python train.py --n_layer=12 --d_model=256 --n_experts=128 --experts_per_token=8 --d_expert=32 --d_shared_expert=64 --activation="glu" --moe_layers=[0, 1, 2, 3, 4, 5, 6, 7, 8, 9, 10, 11] --router_score="softmax" --normalize_top_k=true --routed_scale=1.0 --balance_loss=0.0198 --balance_bias=false --router_bias=true --init_std_router=0.00991 --lr_router=0.00069 --vocab_size=16384 --norm="rmsnorm" --norm_eps=1e-05 --tie_embeddings=true --optimizer="soap_variant" --lr=0.00109 --beta1=0.95 --beta2=0.95 --batch_tokens=[16384, 32768, 65536] --seq_len=512 --train_tokens=237300000 --steps=6327 --dataset="wikipedia_en"
Below are experts of layer 5 (counted from 0) of a mixture-of-experts language model. Rows are named router (the router's row for the expert), gate (a neuron's input weights, with its number), up (a neuron's input weights, with its number), down (a neuron's output weights, with its number) and show model dimensions 0-255. Each number is 500 + 50 x the weight over its row's rms, rounded and kept within 0 to 999. Numbers have three digits each.
Before each expert's rows: "comes after" lists some tokens at least twice as common just before its tokens as in all text. This comes from a sample of Wikipedia text that the model never trained on. Tokens count by the router's weight.

# expert 35
comes after: "\n", " (", " \"", "-", "–", "/"
router:506452559550476505467460572497395455494530591547497485564464531482428518554453449474507437465538492459490509484531525487443487448571438455478416554495503537575508525472479591515529451482446475444443480476462474515438499528512542533435536404492477526501479465467452530442376452426472474502448476447438581510538500459547534496525536518442497467512483562424551477443513525514502508432476403501504510482559569484572541612532485540497515476370585459603428510473476536483346499473479475403550502429609476495426438531490463383607441540480396534571477492433456486469543544521473516544472485409552530418558532475450539483484420493489466457478453462492428487532574429588483472458543567565496401498495591426467545437500448580528469434474619549458577496433450458432524521452532399
gate2:447616495510492536658527487537476465549486515503642451428523575501481468540454441431540540477508446539427515543439512460513516510539516585496532525519529496626578438485491409553560493493513488550473459507587476560485586511522441460526449500418501510528494535491587454454456493372549405458501530514462548442467474486516490508451461426460480529485555528545547519450463511534525570488484506446527513461518511465495474473626509612508535466416450397559525596472530448461416466431567420564451545591518434525473438480606494515436529392494499505457515590485544553435433519453493519540504542513413525444522443489454503473507460499514467536498584464515410512590461550560469517465522464563550557592554535458521461507459610517564500533378566559455452573502522561404525533498501503
up2:477463413529578488406434448464510496507484354494499564586505389544420451446527493532492469577494558507577463436460444560469400539443516620496473480493574527476406508557576504517471508510469533543548496494429570531548468444550464441514363523556449518404550495498489465480521525621474511528450494444533414541468509576484504472517474521573460495527450499605407437481491462464527490511484548552483452503514512534494495501463415472532468497528465600481428352485514542515563519494492528520503463516576525446481556490581451555480547591523537487533452487504477440489604484470552524436411490454611419543491593508504511547421522442430527484494411376530488523414509463420565489513484501470473481429498498540470607510467477443475499563535406517543490422565455510589535444534490503
down2:496430548533512410526518432423480446551467571470496466496450415468408592482453465507468493440581488508419455541494506438523508576395476475461556494521509496546492468469418557456465483563502426475474413531534518438470448418539459549563537534433490554605538474489556540509456468487523435541480461537520493451443516430513560519560500447387588412527439514425497490446496536509505475486515480449475451494632444482447539569514461600433520456436454477571506542586541522495483484471551455556465505504411464406469472512525530529401541464493527503474490536460549509540535429528432506531465491461544407506552481493409467443382434478577496494619534541476360499481433506483526512527458416504515438583463425556491502609581457418514458581481558438542490493594530480579581544538459440
gate3:492577484431549508566520491576477482574427536490574461460506597494481465542487422513524491497499540469561487524504483449479508457435421482534465465472506445540573517465463477507535509386462499513511484553567547441388508519446473544449614532570541575433535476428556516446488522397526528477580570473543519441584530483545564492506389482544488483478458580397501370471508451476555526387569495466520530505501528571551475567540483554504566520440493376584558487501477595488412473612477525465446579426436462560517418547519565457616472485398414468512495518469518498398525502492493503570474524554492513552511495536553517550591508546428439576526461554481500525498484563488566428535470477492518568492416531440524555580452537571479543478452552516459538510509432623505525510431562468
up3:483422470510489500441485480389548587428539476565480512495468407413522564466509513450493497494479438440513482460552468504563558591507556554524481531539524621468471484492516484538398515565542430523473466466477456523555520472491494447518406506437485482536532503528515542500561481532485533557482458567529409564478429530477457579477584478528534486461557381615527555564451542567538529562488560458418463521473496383471470446511621479506477576452476573396487517531575463492553535457504459596530436577537530524499515498450455541370608518589527487496543473551432489518430435475524489449577529622541534458491544494524455483431540473563456505413488447472541499459464487473491558482495502503462476471505475557538442436583480470507472584534418458456393476525567323499512531519563567
down3:545416444468472496471588525504425476555565489509535520436444466457444528448481511581524552500545550473570497441560504524547523552381546561483564472550575464393441492457614410520524529604520470438613498513532495469498518414618441429517477497529558468533558595505543445542552559526582541616423516560490493495493490489518492461485577519511498533454597449537476501542444535495499496494495562537475561400463472577564457422511506385522440513466523526473564356458423449494597530462543559482482440526426535538480539515445437469375484496511516589432453439492491567464506521461525409469476414557505441476443562561580488542463455558482565533554524556579487520413507520510532475458525442474476537515481526450465470462490420531471508509486499512539478483540522404514495487622575532
gate4:411546521435547511547505332613524483542496571383537498493507542454523499496540492511548544535628499486560504507450481532475488455437467458386486449543559377529478450471420464468444627486534469513503493526558532497556550525444371509509497498522506446619490513507541463477551511453509498416495475451492348561546479534554450496461479431490480545421535465484502508526545560483511528504549491575453605480431515498536547429514567547510516472527505461500567473520515519455409492522479510535434491478531504503505455531547488455512561570418401544502478524414553490473494604498518550447489487506599466434431574488436493459505473436539565565571447503513512538480588621428553527473463472513504597537549458477497431499461562541393462509383519512494523479451412590502595538466480522
up4:431505503502487558530485380551504447533562527461530512508520454506411512518507473514464442498572553531520499508526483489506472482461513431397458502568502445517465486515450477468464563555641471536479490527540572504570506503488428512586510450458482432552427509432501421465469500503457486439512452429546406562499503511530460460362430327490477518389549435605523557541545510579501503455530415500365525490502501492520503489537588568476490416538470506477553525562514489540461522506473531487499432511594493456508445511462534476528568596442430577541485507414497518453478576496485527422453463496641475453487629505419522408433448407549513570549411482473515540477568543454458507438518468526545493470513487474456506448496524491442425487411513519568550402489459480442498581392520462
down4:514535491525434482509497511488527542452587361527431539546565514545433485471554567509445460507447460514472485392494504482576412518524559492541412463473553580501504408504474471523475422496449545380500517514511437526448496456535581489576392524401565519495486552498533481428476563529505554513530540515522496485556503498561511461487524538507496493497502559486493457515485480455482499411440497518567542536483464513463508524615558535502562539444436491439479474466612502495554478403561356508538463536497505494514421457438541415554519466560451558493478556488583487465408553464447498477637478473502442561489558391410477490511565588476459416586493557497406424496513509529493539479527494494384527520493512377493502336444526456470546436533485536423599566442452535508463485509525440
gate5:537514455491522488578563470536481396535503510491507530473477487504430424425603455526475484577556482558492535494433573451491505515527509579597393547501466567464496449458550535541433485487555554538518446547476516567487402501542547470471440448492519488518553494496436514554517519537459527464400445427446498441508436422454476487443515432560489505546496383510531492391508499467550570512513447540424458552519476563412460407553435495546490502413546521508531517515586467425433480436490483492458540505482546526555474503405430491394564545547484528463457465427537473491564570469465516420586498512480504552522555520400404507467425440496500514501520508565491430468539539495490448367385544515593440540495531505525481414451512453490453450531499463423564557476370524417522349452525419
up5:554456560513484501504585508499448411570490520452560524509507470491476403549600547463446425526536483522500560556463492494527530457487574476523475485469539408508452502548474506484578492562538523492467474545498516539496474542432568544485561505509509509580472403525497521460458519540462513495518401454461518515572493450600561502501501523526418528421430483482493434490583434477553581540525479533509454449532404483473508482472412485498516424496519556608490405490398602468435512470495526469533542425509431506527476480477528510499438545552521502431398472487463457517506590447427482411447457472451495541527488483519487491441444625391587515553491544510562461382466533455432398428478473522696425514423443463539498506520468453479396578473536490418649577529496488488474552428510504
down5:443465526503557561468513455483612562443422527575529487537511519515492529567479521527495504508466545458498492540532559488475527511452559584517492424527547439453572563443337466530488529524489536510545553510426529438516488506518535519637546514515547463508503489517578563491509534539470483512612502494532494421522426379504394527478518508525533428444489447526468487597547395473510536473548554515590597469494576487445507590444476482531500607530547491484412564633513495465451406492498572480434494487408522397562528562506499560482495498505483503503525426600622488521424379510512437564594573490520481487507478555520548504440486467534555490531512468502596457548464540485645461489509498428541493386413492463457508464561418564432431520466487492497477476456492487531457466526441495
gate6:478447501410582429564509418478564482585579474535499516570543403466510442519582456473479567596575509423449389560545482475419556446455422464460503581486441517461541471365483351505524602499438432505491495511501579468467585508501493489496494522548543603423490389565499492460469449468513446481472501504506448446469487502567494510504459540477530479455487533588420454463570512553467544418499522495613550508483520441564495507467424463467548476505490455543451457465438530476522538502462544514498591489421498385441579518475499512554412520491490410481477437512487470481600467487453458502507435474518458484493555424535654494483505518469500567532453482483447493429462577504465506549517469488570498466438521464545465465392549572489525548480554474456509476494338470544542568490525474
up6:488476466464550582514513528456497518510532539468514574496497473384536543486467508567437547442499526460473413564531481528557477437418494533497466477318523476533432508461513433512498546489468521399482603463465622481429485445545575523447559530527481495433459500518539482438524525478535517507446552466503515598478419339520599526552504491500581428492489554517547424447486484503574538575479587501667588515466437512513521537506450443523453471529553483511443392421445467510514468548565486442539550419437536477468508646533512508599452598415473499460454531489488567532454436474580565477484530523572542556480530471448571618418545450521445514471452564529465452523485511507514554542488537435552497477510520444449535440495521549488559559460510504494469487528420526572457512461501518
down6:507447461531476483494427461460485497483510474484464463525416476502528510585512574436436370447556475477485417471500495506613457530469447502523461474505497586458502437531484473504426510541490491471403424470518408540609598533535536488464564559485473455537524438465492446539408427420499499459369472599592493461507534575495527505499536492523543557414580499482499569440467530468524498485431481605496493428582492557434465534496484534480463468555414545563511580470525504525493484561388511546543463471564443445550498437441469443407581468544530516399517489516484450463578478448518561482438430574520567584568437530472520444436549533413579495444488452571545520514497448435377496495525532509487559469434488476474586552511466524514532560489545453491607450519469460442567634537475488

# expert 126
comes after: "\n", " a", " an", ")", " was", " re"
router:513466484498555381474497505507458456465604492430640519519454481501455481538589466559577501485483521507493442535448493570529511413508506507560473538486583446397481536459533500470488531472543520545535511492570526472480494510436462543442476462505498454503555433487581582529480548507389485526504472506531423436435460449549446454436498413421595492495492483560451574472463579503561548556513595509469534595609523499424385480586473486528422506374421535521519567575533496518531568536515535472453508632530542473545473482447504542584551497554484600468465466541532555506480444431490443527481486543500514515483517558421435502504501432492461506490491420471584488435433551430525474542520574483488523525521609489449519411505445595592424479487403397504501527584514464519414483470445431
gate0:508470531493464445556489470443509452441515528445506479407467500495488505555496550447483453497551474519526426475504475510483586451407552540504481460513513474461458541522495411520537543475579517581507573444534522426492506517507471446465510464491499425427486553468455575432513474626459497441533503515545546493442532463509455500506575399473490353481531488430480504535489502511505410492519544331495536510467439517392496559433464394421463542495453438576567528439479567578597506547534453394483463503509466488532412391509485442497442399534423584524404471506488631404473492568531486535530502476521518583482485435477447514520523510496413522578435584506434518452393518462478485583553532541463432502601508510418532479507421436532512487484380476553459496500511507544436525536430434
up0:467483554456506526509487482503509490532535437433502447528582463422434481462574523528498430519494528564436528527531572456486551467456456530449491535529540473416526480564511422398463565357524572499608567452533581450496530555520506403467426447567560509450486506494534473506425625550641481452534538464482560558549460602447457378506524484559477543438513545423423499466503483507427527472451469374469582563482515526484545463494499452505565535515552503517498473446427601613538581564476575568508451451500519431538572482457601458605524454486424524546494523504507547480512546495510479537440439517523479492460457406427495463472541553500494520503539531510518557543545631526434445522489465528444487564500509492494533555435483487429513472425437454598479589506409501470462541555500487
down0:427566505493485535481507536467483430489547555467500528471575582472556532419457498418518474514459346535578480530459535459434506476548528566510488462522513536467516546494395455354534398477511532539542522495528563388460539495547632392495499477463540466501498369438448560547485499579572466516534459513539450418522485486573510434429544495529475507407433463470570475452435524558451464523426512447457522585454572457475545464523556535436447466571536460539510598482465508491510437514472498553428573544468444511499476429672434427548509428544481501468476419554535530575550547538600508509463556454538502527521465449564448510453515535538467507545467529506449513443480525483535413529525537488516566613532463547581547507590445498422493540496441487431459453479470517463434536488498453
gate1:477517565565543483507486508494515435528578475411587621523512450520433505412549500634599541448611523554581500563419516516449448430488422508419387537390496502456450599471429568435499607489473465496525538482516552513557504494489477573537545467482463521519509511445539496516457573524381445474396565466472455489499491530494467400422524503470428502435592447622435575447495501543482557489575487543415464507513553549414497412503378474556461432503509502556508537493538451518538476570534484410518521550522520494483450464532459502512448495575433493539471462445486442539527419481519465536455530468478465473541461489408448472554533492548377490519468455573414426479470530444473483568434488537475538474456562478449507458515512485547525420474448458440473513532466474416470431539510534
up1:488515561443491455533552576431512445428473454588477491498526383470483544447439557524455500488494504540549511492526512463479440513581482535496513504501432504453517474407403500561564576503533498428539442466540420539421445463530513553604520453562534477470581478415527524445546484514583569434532520460529515420473507512542484568550478557444538446555465609522534480434561454469452510643495498415527444486494454430557462476536505519571528492561425515436386466515508395440593515489532434528557456471535509514467658533536493410514412542395509571514451442528469516473527488458430540560485471436407500510530631546551528502469496471499582505454555609437580511419502509540536453471475606485497519496477533507447512509586433455528461552521601497493510471526456446536556534499481426
down1:426469504539448511498497464440397650552595510496541562546473550519591514505452488490494417489492618399607489498455510551472487489473550548496516406408408422481517488545666533548498582542482535474521544526530538457465470482550465447538503509512491479511507567506469458516457541400511596538408505496513452516473489500436470426529493434594469502496535452449569497468486500454455514511508535431430360511527461506494507564505465499510372555457396548487485472634550505402433420519482471515415545488462488530542475590499458433530526472464527515540500526569403421515445419416503450435529479505410494453544460451465554572406549491542526471431520473449561551522533482423464418460445522417484467463472520495512527476558562527398500436531551521561491537501499513509447521513494499
gate2:497504473475574650513542611489432516501525534561526487496499482442438527461514520526470464557447482536405579497490484591536446557523577477555442441506416528446468451542445528561446526533438525430423553427534486475432460467476590509462599549490466615467476558457524521436471495489483497423515474542406534494481340409479502505520542434489496503432483485517502525471503522445435497513519504502566422486401517507381518529492466607505502553482524518495507464464534561551447478468460428533542453469502392480540599587494564577482506575536462575498548469474416583461486486502544528453573538507484484545388503611478548543557581507481509531549476474504433438559515500560530539586513457511423568462347532504523607521541519463541501462449410463454525470440461552438541505551507470
up2:525511524478459441516480405529580538534406506432407503502469492572576461540494493472502535501553610449544447508472432479462486473469457468423504521506535527538507540414523460512523489490496452521644454579459530465576537487491436516578514489570514444548490488574490460544547477530521512526492474537568478504528615580504500550497507570570517471527580522487490468570476524508590416526431492479493522497533472452566547496412507432437493496557505489457473482472479478472551497544499554436394540476447575501508440451488480423539500463458492418527370489504604406534558555547446524550414479407462550403549478404524451427484402507542519484468529598488610519480506514487442465396489511442507367549587459515564374536421440515454536493558611566573505522475528465570471505452465577
down2:429465394479502520469394473528590461582487541472467465480430458515520413429462437533494392480522497530493529502523441518515499542544507414529517413471466454570444516426556471546552448538436407511407529457496488524438468445555532521531448546504547584499479597556534579441494532451514536512437498465437531507462475469480599489640469454414506469558505506514534483462461442465447600463526524448470465575539455487504544493466483559506527491544573553529406496525519471474530496462538468510662545559479474510449441432550486428531409517435537483512412501471493477466521445384404522554434489473449552447529527459543553438445522540476443466436528534499410398412500429477443528493512527581578435427497525559463538464526532507431494494474426525538498399596493484617487541564440438
gate3:530512433521529486511519506546478430508522499485485550496498418545464527533508416582429519454536523531509527642531449481487457437420454446506457514539516447434582523552515590540493503514407534489405539429428530480455507508425548450514565601490434526564536565501509476507476549513539522429513502452532531465594558585486510499473514479478483546427495579533501521558515613428468393501478506512486547551497438456519514472398457528395582626470514659543503476483518582466582463549547493478441414480416447536442473505489486456481545528491523584449545410452551563543410458565453590459427490477456520504553531527529514451520381562480559553455573529432506488551520473557477513465401579417505470571525566533496446469543475468464526440629512449506533564531425557470469511510499557
up3:459496499523497552539490490500484567532448509505450450474507493516426488515500608488588533558531567483514500398477554519529493561545504473452502460513409535544414404475526378475551500490507484487579525528536591502554434412567460552478519390557517561404497504466447558484536465543525487485508432525479540538348415500446529502539543546493448498558522442475621417392438537450516563535546435525562402409428546537523439477566520515543512394485526385475529479459540474572463532470473551534508659470596563475585520542512560498437544528493424419569507540462475451426614580502541516562613497516526464444454404539475484518495535456536475507544534508579480514513520472523490458486524447489516535465488498539512531526486467439571498556376481502562438518491532475535455426488553459
down3:465547458510494475497535530573471409488490462419501469479603452451478439495517523540506549568540493453489595533535537438403555473496504559545501504446531533524510522502549416533473516501564488534389456462475546489564449549503433518566462621527566523533492488568509508507475465512436601496565431568508508537544540596450512450507579504490396498558472450528489450478413506428463400516510481411516519540516449557548403362662519432441416555506537580493552505491509572449481533442534569525587476488416469513569498460518527630485455498479543525503459526525510483484548452492486504544596468565492584535521532518545607503485491510388410499439581536478577476560540449523527503434521469554573524588536587566500483512549612528425528452554543521513492470495477476392539465511546528
gate4:581463511555552522528548512440514506439465498588514532498460471528443481573537489546524505517458500515441554549487420506506497504505599503440474430609444454489485517469439515484654468524471467535485470465597415465483465540489491562580538453430456534499481544536573535541506419474403448437531552546548498519458477492596491512472496615562564585588436563603592525522504467526441508459456563547468487430545508558485468552527424616485456440482446583438515487349561524522597561563488515525495437555507498458565518510455517471472519514422498445410582558496540554440536420479493550494466499439440544462494499437466570549413510573500380454443452552563515386514477445461432510567519534565437451483544504462393453498451501467540478474561455451563511555500484460501576475491517488
up4:520558532467584451452437472473512437522545519579496562366436557555453577494541584534439499569517512507569444530550484499533578509525458526502519463503511468450460578417388519452431513375537414540468623519474457459520553457529427598562564368590533486442554541479519567565529488568498478556481488496536456538482387482490509459479455382474494426455534524486438565564465481522550421486578471432487573550511526472470420483463510515501489519482554460463470570504484511505494505551453556494473436461470469543540523445468440497520454407558492482530442426531440438549582525483488386537506502474511408451478528517532398510536526559486558446576413606475483506429530547554452477506513508473522542567533472517543526563501460453466421442475394530496478508439581534493577586586456487
down4:507481513481486504391419593533505523488440456523441585591536534514434514607449477481467429465443521482430553457566531515518486486537456509503569437477545549521478517454506533488518466526496465491568422397547569504491530527435492575413502468439471483506480550558519463495468653545546377478457562527429569496481511487426415526558573527529477453482555520465452570550447556475528476451503526497503557482434432505576575479517487525499445543465556489578448414536564476486412407533468559550492507422432445589600467567564441525563548521590513503485398449507452550489444536536537569518542446515540444484497393440481463455540510473482441407478557504593496453520568490533446561496526476518555469511415510475614526537461627510420451516467545538455519543458470556467483476499475639

# expert 105
comes after: "°", "′", "″", "-", "N", ":"
router:440517524548477496491438530458457479479564579535509502451472479402526435433493427529454539450547516435586564521595538443466556521536546498426413513497448568480437518515480542527509567481536460468508595426561482416486566503480538529466556474454514550455524519552515562515441539604538565481448420412495441564468459464534592529503576583502524498447463523440573542446574426481533518396517406458462499510436495487564525463491470553626514542453511490484446503461471532445490445478497452534523402505508558428466436513551512491477450456485486483502581455363455508511593408568458557521420413613488431486479553567547491469503519595476573530529569528558520492553515443414463602447514527561443502482508542508553450436481476549403476574543534482514554486484482416567415586565453455
gate1:556544532507409482529502491506479436497430458419439511411411442439538375544513570518497510510560537525526472466553516566372459524476416422479547477365488499445481526597493474428499525625498467513521495579511501542569533512472437502466409477535463424453528597513470511568483551506573562504492534467459527490439541471451455488518525525496499480471499493492427402453544538539473428435458475512506465449518476448535498489444585449453524417554477515587511539425467500532591479532451558462472524414529529555540434581454505588477447491544511399440514601535495524551578483537524479522520538469532496494590444582533488460540496488446486604542494429530510399573527488522523425414439525467485478594579384635571548598518554525491463431436564524469511522445537508545498468536526471
up1:419485533524553492569556475487468465454526531478539535508504489435427460529573438505460501528486495480503569455512473481601523573491558491500443451557510522599505550479515526461490531418646553453571609485513476481490535552364510486532614442415498497598497510512444455448505549511517443532482588430476542539490565613598552467546478535517438602412461501481521447509500484520454410565573485463478497461559407543428488511472553543525483409495503486531473395440469547508532557535495427420470535437500411487566503538513582468499565454459470566515478452515494458481395537454570525455495436483565493445518469496456557488508489528589575565471518570470503475450560472625548567536525442517470499562471496467517489532581379475559464497480540468359523497415507523566530551452578570
down1:552486403451573506469466473477598368422527499544522443531556470458578497503543449476515441591459472460510550485569635449517505440511455593492460498427574479532454512487473413503500544432519423486550524524557535491486428438519576491557491427520514571503477550453521467511487418506426532436532454460487417497565383575551540540588458475507482460474510509463600507512488471486517552550545512498594518595587529515541518569531501525502428587477537553501482401514499505574506492435534504448495462462537516447548478417569473583570583443396505452568513504475579416490448518572468419555481507512494507533516545475427504615485513585519523491485498518511507546529585466523418564532430473557475497465457594550386488502520431552497470522530396523435480555445589540532415461534443433
gate2:496514446486589485540492468501572608513497503598459459500563555516532635527492557532536492485480478484504536359567458553503548543546561468560557468521519588462509506510455456465401474434530456546568462456491513453454534540449580397563542438523492496494543490413524558466566450546432499538461509510414507450565569480593481529481396564421432485470501560500492432524549541498469422494574514494621511415463482550424610634559571545521576562503472569480504548532427460548475440473431450487460492541450419489427580606418517471456535446538492516522514451507481469487457472463546553455485553526482585553529479496540584555480548465547473497506592459487462528477545515557486540543498474526443487442475533420517497427498570481562480461576479492495458436431412483505592550486475612
up2:426478483487563551533522413515465507572491535538446553436373536467543478505474512557547505421417523412602452518512489400551425483483491491376485459500484549466408510586533501497517550497519439554460523423536543487522602404456542509454553346483546568496491496498545529508504508528473549491540502512425571486522432420546459568506446531430456534537502541614575415456576523592503414599560453526572491469419517481487522501525490532494547466455493542489526526456433437553578456562499500557517434503530555476496587583473504558479505529400557459450527549468552425443495404585537513519455478500479553609536512539477522466443485451502518531513531527553485416547424485440530534537538390494431473544543560538550561536484586492454509480476426451548500461486472404459619528541473528
down2:447457507422550519476525467475520555516466547419460394482575497462515449511407458466489523496431539508472548503528384410583500429511448537473565511389463628428468546482502491568472532492515433584501528485529466463493579479556584520603469500514523516486551444487591623504553460449515541540387497541521420497382518433559585549473577491447504528538489451567532449512499465488509389511447501445489583519509495503489523525539494494571580558504517517483423468493445432500480509503511425595539431609498525500437556590478498524621459493530560425461575507529507596496524590556492486546449541458414583561497579607510505530465494484525526494533501477504474489477518495486430489577571491541487504520502498503553526363454522427503520492487478554435563506433483440480436600469406551
gate3:469524440480461576546506430590476536503512480540459533442411428491512373508469484490410537529547516528473429460438478439502538615445525453529418488409603498477488490512470416424490493533513494577443470464535552499511584534595507488554438551455474586464536534460566552582513516610532551570469496444526438500547514401485554445465592456548527479502495480501522502561511489432562481446484509470441512544454507508388408501540497487477523487508531554546551574568669452455490475471546502495474426444523521443484473508399511579501423561481500426409499636505467540445571478490527571477583523576508509530506492580507485510504460477444535608535606433535512465538534529511444534428394459479509544412506514506508546580389557514522463486559480501537540478504471540527422479476517407
up3:476404488541503493450387472562484481476446512503522559577522466391482479445512434487430470511554525469530461445447489538530482540393511553530528455471603484520481439469527523487530604461534498585480473427424615458492505363530537549463500528443506458498456498515433482436489610500457550522524436497472484502496564523457501478580541534465397426521520468460602516570504480414494505513453503455423534454494526534582485549354511452447558365533536490467553485488535535508566534503506513473539522509565547529502459455515504507462542546526449518510485655451508489499542464566461499410492478567604595453533498491384424498467454452530577448442513471484477419487537412408507498557456415502575506551441568484573476490556498559601470505531522531491542596458510475500405495582476423
down3:570445481464429478540479600464505504472587582528496495517577474510490483531443459457479457520488431499413496418601539536507464506506507623564473544492550461487545530594525431521523474455494491511585465494540501491481534473514596516526500495481429461582542464508616519457546403466467462582474511544591461457533457509502492448524492478415503461505543473541410506561534438499470469489493523556631541551553459546491451473505447496530424500560527459489456559467475489457447458484485485473433582568478561555590407429537578407475606479572503509579528495541497542459522497440500390548480436544418483508498520445547464485455626417590464515494359480531550501484461549527464433479405527468482436373520390495461540517399427491532428511559448559561535553482569527554564502532535498
gate4:416492523547540476541491476477520505510558538472577524536459513599417427527422481556445580525571493494489491519493431465599613561522461512441537525492467561468536537551484441490512646501523583584475525564509450487470521530531470532539483419469564461471512478452503433426447581464486453471480438460407564585413499532481510488524487535443441611449475557534591475515516485547486506470432439516525456534466474504456538544661578479485515490493510525497568446413480486426481453451474415490486465445423533444538596530562453472486457464517484464478469509467520439510429516468553490458431541507484486572515522443443547576558484547537627475551551491605458528549549461506552591535577530535547521518472497576641485493531540552478394558527494512477320514420453510513491503459554524
up4:479561499471466465605446536546468515470549508575516502523520495485613412451599560485526482462570566511616586575598513471408469467566577565482413516430513512519570487519413574467478505423503528504572560502591533486459500521449505462590576520480522461472495488438471485473480494560532567509448471414531569461552578447519540400539652511456544516496536573488451504506521480446471484434534533475524531518474498507546578507552447516572488537514362445502492444592501531575422427463521519519480454548501534552491466481555504570540452518499523514483451521531513470521525448519427505513595540478433385490467617530597484516552460507535519621504558473440563605500644515529552497486535530518523546442474524443554505489496521507509435436632585481557499475540449457521523546533511470
down4:445557471449534541510485486472433449551359499501456496544517510502601472472506445519546539468543507436521441553451449492524495486497463476438523486449497532513392467498511556522548509486451492527440428498510541448549402453487526571477518466495542553464476555552415530517528595415428537468521489508463460643475496487420502472502510458507468535448495512505611455481573456526494481456384414480531456415523558536546414616504541549481495494501500539502464487310437518442535476592472541492608529491501463474466532519449480532510526450418500467611527503430483500502517367565482465516421593482485559433532543561534509487581372554474515448493466593550496449548487481536412499518578444481549496522404579521533541540545597407404535536561427500505478534524543474524464585543516464
gate5:439559522469550466549414387535481426519511437464542504460508503481479522525508545432605441486422435565530493485625432530486464520570407612453422455495528431547443522543455483514534529539501469487472487463484410524588505523429493433426403557496478467595510474438539486485426505526517587471581438480477451512505546495492558419480580556427471429526484560543496519476580558475482526445499482539379518517513470467486483466540553522512565456507513484553439511489402497485653444516417596551464508527522467610487545424497583521488441489436494494383486416523477450449514492491458539472446497488489474578505557597504606500496497569420545551584469455532481460561496489550486500422473572455441525572527416548535564582553449517480510527447489528401401509492538563509510525529558525
up5:589404453544543521356390529490477447480493461428535427600425521548499606495442502480494553520552432546575479514495561489506515447499447469450527520551415493498540508455565489466453492406560461508537392497463530512461458473454515489568440448533563477437496395568466464416519494475506406530432518538508580505472507586564452493468405489474427560374491446474479559472514498551523483522427512474504423380512481564458569506510564480449495583540542588466483579465533493435472477509480425593529542571572430542470519384526464467543496484571552554593545489461523467486505535467489514444378483463500444500551520457558546500498577571566465417517495466488517451489470457558448437560494571502581499441496473523433476452426542473604468567518486463558483444493511497451498520516420573
down5:477621459498579515481581452486410528548461591523445485609574513514613471538548537530399527539470486425379556570533499521505466465510510538545495571582405494475522468526503461459487561520588476440448521534472476529473470567500519502528495547501517523512492481467579501582530524552556480495517517499531475422506548541506557510504454564458501483556493503482523457454486419518438514453467391475550480421490531422495641458445471518546555502503526452515517552597529387503404512475579437489621456515496522481361551526475510540529437486533411502469551390627507508554428530567515566485502510490494535365432505494550524532387508549459535563544503474492538527560590608528576591510492412469470467470524516446563518564566603517448485507472467502511523551444449510499527457483495533